Below are experts of layer 5 (counted from 0) of a mixture-of-experts language model. Rows are named router (the router's row for the expert), gate (a neuron's input weights, with its number), up (a neuron's input weights, with its number), down (a neuron's output weights, with its number) and show model dimensions 0-127. Each number is 128 + 24 x the weight over its row's rms, rounded and kept within 0 to 255.
After each expert's rows: a language model's description of what the expert responds to; "gets" lists some tokens that make up at least twice as much of what it gets as of all text. This comes from a sample of Wikipedia text that the model never trained on. Tokens count by the router's weight.

# expert 54
router [103 122 126 129 131 107 177 127 122 114 146 142  93 108 151 146 154 111 143 118 113  93 106 146 101 150 122 140 157 103 124 101  81  79 112 146 147 170 140 146 124 157  99 161 148 113 107 151 165 129 114 115  99  91 112 149 143  83 138  90 122 134 118 113 124 156 130  97 149 132 126 163  70 138 125 118  93 153 145 124 138 112 117 138 137 140 177 134 107 137 113  96 113 138 162 144 134 123  88 174  92 121 125 118 137 134 132 145 157 169 173 101 127 147 124 121 114 140 116  83 107 117 164 175 124 192 122  99]
gate0 [141 147 115 100 153 143 136 117 114 146 207  90 154 132 148 103 150 127 131  90  97 138  81 134 130  85 145 121 101 131 128 115 116 103 142 117 132 133 133 100 137 167 103 145 122 156 122 104 131 100 104 144  90  86 128 104 126 105 118 141 133 157 102 120 131 118 105  54 106 139 137 134 114 134  94 141 104 124 128 152 130 137 156 182 130 164 179 109  97 164 127 103 157 111 148 111 145 106  78 161 117 139 135 124 149 133 125  78 128 145 113  81 115 146 131 128  84 133  89 126 123 105  95 125 104 130 148 125]
up0 [ 87 135 135 166 153 138 122 101  88 130  83 107  80 134 113 117 121 101 116 137 133 117 146 124  98 134 112 106 129 157 150 151 143  99 130 118 106 137 145 165  92 116 165 113  85 102 117 151 118 124  98  92 116 116 149 140 147 164 119 127  90 112 174 134 110  50  87 174 148 124 138 112 158 139 124 113 138 109 122 144 111 125 129 110 113 103 122  93 150 168 152 113 116 107 128 136 126 148 111 127 150 118 107 128 101 136 140 138  88  63 145 132 122 131 154 120 177 105 121 161 118 159 112 100 148 118 182 111]
down0 [124 152 103 108 112 118 149 133 129 158 113 151 100 137 119 124 116 124  84 142 111 121 110 152 184 124 107 108 113 148 135 104 104  99  90 112 182 186 151 110 134 106 144 125 176 128 127 148 125 100 141 117  96  97 145 103 111 100 118 147 123 151 134 144 103 107 111 151 128 115  80 157 149 125 158 127 130 153 136 122 117  95 114 149 110 122 143  95 138 172 127 116  92 140 147 110 108 105  75 124  71 141  91  81 145  83 121 121 108 116 150 124 136 149 142 139 119  74 118 178  97 158 154 132 131 152 148 148]
Relational prepositions. Prepositions and linking words before a noun phrase, like by, as, with, between, such as, bounded by, accused of.
gets: " by", " as", " with", " from", " of", " to"

# expert 17
router [ 64 150 139 148 154 142 127 109 143 147 148  89 127 104 132 125 117 126 148 114 173 115 139 135 117  55 120 170 128  99 142  97 117 129 106 105 105 143 153 168  90 105 152 147 103 105 108 164 113 140 120 142 123 113 122  98 154 114 104 148 137  87 106 130 106 123 122 113 138 130 150 132 121 132 106 122 126 123 157 106 133 123 101 154 104 113 187 124 136 141  93  86 137 157 101 155 117 135 112 165 170 108 130 131 162 125  93 191 134 148 155 137 160 109 141  84 107 124 109  74 104 103 120 136 126 148 101 111]
gate0 [124 119 160 155 122 141 144 148 109 154 140 127 161 122 119 122 104 132 137 112 175 115 111  87 144  41 120 120 109 108 102 152 182 155  76 118 127 109 167 135 103 107  93 150  90 101  91 124 122 168 103 145 143 146 126 123 158 116 156 147 169  90 162 115 103 138 129 102 110 123 142 148 145 139 105 138 181  92 141 148 124  97 132 142 112 153 154 147 145 127 105 142  94 107 130 148 140 113 100 157 120 175 126  93 113 146 117 161 140 122 148 164 143 112 124  97 135 108 118 104 132 119 135 137 123 118  84 155]
up0 [102 160 127 117  93 165 129 121 119 131 130 144 127 134 123 119 137 156 131 149 167 112 118 142 148  51 112 149 118 131 141 112 129 112 121 109 127 115 118 151  75 139 116 140 108 128 126 110 111 109 147 141 116 133 104 106 130  90 152 160 123  69 154  71 124 118 123 150 126 167 162 105 136 120  92 127 105 124 122  94 117 109 138 162 142  99 150 136 183 149  95 115 131 141  40 128 149 138 102 124 158 119 154 138 162 149 100 152 129 155 162 126 138  94 147  96 165 146 142  99 122 127 139 113 162 164 110 129]
down0 [118 128 148 144 108 114  94 107 102  96 149 163  93 105 179 152 147  78 121 125  91 138 116  81 128 147 136 140 177 137 113 187 112 137 101 169 161 166 115 118 140 104 118 153 140 124 123 100 153 113 135 146 146 131 118 137 108 116 161 110 109 123 138 143 136 182 125 140 121 150  96 123 113 120 130 168  96 122 149 121 135 146 106 118 139 125 126 135  83 152  80 146 137 130 145 149  96 126 113 121 121 117 140 118 100 110 144 103  63  74  91 148 140 159 111 155  99 121  95 136 147 146  83 133 156 100 130 116]
Section headings and breaks. Paragraph breaks and wiki section heading markers (==Career==, ==Season summary==), plus cells in sports standings and results tables.
gets: "\n\n", "\n", "==", "===", "====", "==S"

# expert 5
router [100  98 119 120 134  78 132 144 129 130 134 100 101  94 139 120 165 103 106 160 144 128 139 143 107 130 107 135  71 110 124 151  98 124 123 105  90 128 118 120 127 127 166 156 116 127 119 190  95 109 109 111 132  94 116  81 151 135  96 139 122 148 109 118 145 138 141 112 125 138 178 159 149 134  82 119 112 162 142 113  75 105 124 145 115 126 166 142  91 103 120 100 122 116 123 151  76 107  89 158 138 109  83 108  93 134 107 152 155 130 174 124 143 138 149 172  79 127 117 134 139 125 153 120 164 125 117 110]
gate0 [148 156 140 110 158 109 163 182 132 158 144 102 135 132 146 132 154 131 140 163 167 115 170 155 155 161 107 139  95  77 106 134  90 132 102  98 117 141 154 148 149 140 112 101 121 138 124 135 123 120 124  60 144 118 147 109 113 113 124 118 141 110 161 105 144  96 110 127 137 108 133 164 114 132  94 122 142 184 117 146 116 103 117 119 144  77 111 109 148 140 160 104 147  82 122 131 137 126 148 129 106 139 141  83  86 120 113 142 134 121 154 129 134 125 123 129 106 170  88 119 119 144 135  91 158  65  79 139]
up0 [118 130 116 129 111 139 154 114 110  96 148 143 152 178 110 126 120 115 156 123 126 155  94 109  82 128 148 147 156 163 142 133 156 133 142 155 151 165 145  92 150  88  93  96 128 145 118 136 117  83 139 129 157 112 154 144 112 138 143 118 111 160 135 124 130 158 144 119 149  98  98  91 127  97 179 137  91 107 129  62  79 138 160 132 102 174 116 152  89 106 161 145 136 142 162 138  82 128 130 124 148  92 118 116 154 137 122 122 108 148 137 119 124 148 136 124 161 116 157 159 130 137 131 186  95 162 115 113]
down0 [118 129 112 104 125 153 137 124  76 115 152 132 143  87 104 188 153 106 106 142 111 131 157 110 109  47  99 166 118 106 108 116 100  97 106 146 109 140 135 101 116 132 168 119 141  82 142 128 137 163 103 143  93 162 116 114 134 156 114 108 152  67 116 113 101 163 127 127 146 139  95 119 115 118 147 121 148 161 119 120  97 128  73 133 116 149 166 148 169 111 105 123 140 163 131 162 165 101 155 128 144 164 139 165 122 141 140 117 137 141 128 106 153 120 132 105 150 174 154 115 139 142 126 114 127 116 129 131]
Line breaks in lists. Single line breaks ending a line in infobox-style dash lists and tables, e.g. taxonomy lines (Order: Carnivora), Location, Website fields.
gets: "\n", " Location within", " Location", " same", ", however", ": →"

# expert 20
router [ 95 128 107 125 156 126 133  96 132 107 135 104 121 105 128 144 149 153 105  89 117  96 189 126 122  89 145 125 132 113 130 115 118 130 103  91  89 134 145 168 114 132 116 132 151 129  88 148 124 120 172 118  87  93 128 101 150 118 102 121 129 121 124 137 175  99  91 143 151 160 163 114 147 130 134 106 137 123  93 135 134 131 102 127 155  66 139 117 105 142 114 142  81 167 151 127  98 109 112 176 128 119  87 122 120 131 104 161 191 154 146 114 106 127 160 144  90 160 129 140 132  81 129 119 126 176 131 113]
gate1 [ 97 132 153 146 111 136 156 105 125 132 139 123 117 112 100  96 164 132 132 120  87 138 152 106 159 146 121 166 159 124 146 135 123 107  80  77 147  90 152 134 119 114 123 114 125 141 120 130 178 149 152  99 101 118 125 112 101 100 125  95 146 157 150 123 142  89 120 140 100 122 126 156 170 155  97 146 113 145 130 121 154 151 127 114 117 131 121 113 107 139 151 108 101 148 152 132 118 114 135 181 140 123  76 146 112 121 151 101 115 124 133  93 163 123 172 131 139 152 163  99 178  64 160 132 124 158 186  97]
up1 [135 126 112 136 144 140 153 146 140  90 129 114 144 164 135 181 127 159  74 126 118 168 157  85  92 107 118 120  76 130 150 132  98 119 164 131 119 140  95 153 105 171 113 151 134 149 103 118 150 121 138 174 139 115 149 128 145 130 141 108 147  93 110 112 142 139 143 168 143 134 151 144  84 114 150 106 117 125 115 157  97 129 144 100 104  69 113 101 101 131 129 127 118 160 141  81 140 123 145  91 162 115  59 134 138 129 164 107 133 125 144 133 122 113 116 109 157 142 160  95 125 126  91 181 140 151 126 137]
down1 [169 126 120 126 110 137 128  84 157 128 136 132  98 143 177 116 131  88 135 176 145 117 136  94 127 114 129 115 120 117 121 138 169 104 147 164 144 138 129 150 162 131 133 140 105 148 111 133 147 105 172 118 179 141 143 136 124 151 135 103  95 130 188 117 142 156 122 146 148  91 150 136 117 105  96 135 148  95 132 122 140 136 152  75 116 154 126 142 128 107 120 153 109 130 138 124 136  73 163 145  91 150 108 103  93 102  81 175 142  95 139 102  86 126  81 134 116 125 149 173 107 115 140 120 124 115 118  78]
Headings and infobox fields. Paragraph breaks, "=" heading markers and infobox field labels or values such as °W, "- Website:", "- Binomial name", postcode and FIPS codes.
gets: "\n\n", " =", " is a", "°W", ") =", " ·"

# expert 35
router [ 74 123 121 134 152 137 156 117  87 137 139 118  95  68  92 108 142 126 127 138 122 105 134 133 158 142 159 123 120 101 146 128 117 146 139  99 142 142 158 154 124 131 167 131 116  97  63 156 124 106 111  78 109 113 137 148 134 114  65 133 129 104 134 144 143 117  94 120 149 168 149 122 107 129 101 147 121 138 147 146 149 138 119 136 144 126 139 123 132 137 124 138 103 139 164 164 100 121 111 144 127 103 128 143 111 132 141 143 176 138 120 129 132 114 155 127  78 155 102  94  83 104 186 114 154 141 148  50]
gate2 [107 137  85 130 139 132 118 116  83 124 127 105 143  94 150 152 128 119 174 114 165 109 118 150 152 149 148 153 175 164 137 155 115 129 154 142 128 105 133  80 105 105 141 129 119 115  90 129  99 123 126 118 131 142 149 129 145 147 107  93 177 120 104  96 109 119 108 138 119 121 163 132 190  89 147 128 177 163  59 141 134 126 111 168 146 152 103 138 155 117  86 160 151 161 127 130 116  96 136 111 130 151 187 145 125 157 115 151 154 100 129 112 136  86 132 144 104 150 128 115 142 146 149 137 120 104 141 111]
up2 [140 117 125 139  83 109 131 129 113 130 160 153 121 116  97 108 133 144 107 154  64 101  81 110 153 120 142 136 144 150  98 170  99 136 181 203 123 122 126 145 146 138 165 116 136 114 154 108 134 132 158 113 113 132 106 113 176 168 120 114 105 129 179 147 144 128 105 135 130  84 131 131 126 106 109 143 158 138  93 112 147  95 119 128 124 146  83 106 158  82 129 143 154 162 131 120 126 120 112 162 138 151 150 175 177 140 154 135 136 142 102 110 154 129 133 140 122 164 136 136  71 129 128 116 139 136 115 141]
down2 [116 117 142 151 150  83  88 112 150 135 130 131 124 114 132 118 141 113 126 117 133 206 153 121  89 129 107 120 141 109 146 124  72  80  91 135 136 126 136 176 178  94  65 122 132 115 104 146 141 142 127 127 130 102 129 115 158 111 118 124 118 141 116 146 106 142 154 128  73 138 132 126 134 139 134  95 117 124 122 121 149 123 137 165 153 100 144 112 129 124 122  92  96 166 140 129 104 137 108 131 146  95 124  67 108 101 116 155 101  99 183 111 122 114 141 112 108 119 176 111 125 129 108 138 153 156  96 178]
Biography headers and delimiters. Title equals signs closing person headings (= Chris Morrow =), Born/Died fields, (born, and separators in footballer career and roster lists.
gets: " =", " (", " | ", " |", " / ", " as"

# expert 57
router [133 126 105 143 160 115 158 126 150 174 143 123 109  66 148 142 161 123 118 122 145  99 124 123  75 100 110 177 114  84 123  95 116 103 104 116 122 127 134 150 134 167 155 120 145  95  62 134 146 121 157 120  85 124 158 144 166  96 107 109 151 167 153  88  90 112 111 150 124 154 146 164 128 153 136 163 141 156 113 134 124 108 121 167 136 103 140 139 126  87 132  85  99 151 123 117 112 110 106 137 120 123 136 124 104 114 116 115 110 122 178 101  84 127 136 122 114 123 100 103 114 128 122 145 168 154 106 128]
gate2 [ 89  78 105 131 146 123 155 186 145 151 123 136 138 145 164 146 122 126 145 171 137 170 115 133  97 128 132 164 151 123 165 129  84 123 119 116 118 140 134 151 128 157  99  91 141  78 100 128 121 140 134 141 126  80 140 140 100 105 113 152 115 104 147 142 120 105 154 165 113 137 152  96 151 144 166 118 132 146 139 120 126  97 157 131 155 152 111  88 124 126 155 136  86 122 148 113  98 140 124 115 129 143 138 130 120  83  89 146  94 144 135 159 129  86 173 113  88 164 117 119 149 126 111 155 147 187  89 122]
up2 [115 146 142 140  81 124 106 112 126 127 146  75 155 131 131  94 171 178 111 127  88 109 128 126 161 133 168 104 122 125  84 157 125 108 165 180 135 128 140 132 150 134 126 127 115 131 133 134 127  82 134 117 116 135  89 163 149 147 162 140  97 119  92 143 159 161 113 124 155 154  95 140 133 118 104 105 119 148  91 146  94 126 124 129 102 156 135 151 158 124 148 145 154 131 126 132 140 146 131 109 152 173  74  81 141 101  97  97 164 150 132 161 106 155 120 100 158 142 156 113 142 121 135 131 114  93 182 132]
down2 [115 141 130 146  90  95 124 127 106  87 144  76  82 148 119 159 126 143 141 164 137 134 158 152 160 107 122 134 123 115 131 159 136 111 155 159 153 118 135 158 109  94  98 178 131 155 144 124 175 106 148 141 126 104 125 110 101 128 137 135 117 114 100 128 157 154 111 120 157 136 120 116 128 148 140 112 112  81 150 150 138 164  61 100 124 133 131 169 132 149 159 119 120 132 133 164  88 122 141 149 154 137 103 139 119  99 147 136 159  97 154 149 139 151 101 179 110 151 175 146 119  93 161 171 158 100 137 129]
Institution name words. Connecting and subject words inside names of organizations and fields, such as University of, Conference on, Society for, Social, Health.
gets: " of", " and", " for", " National", "ical", " International"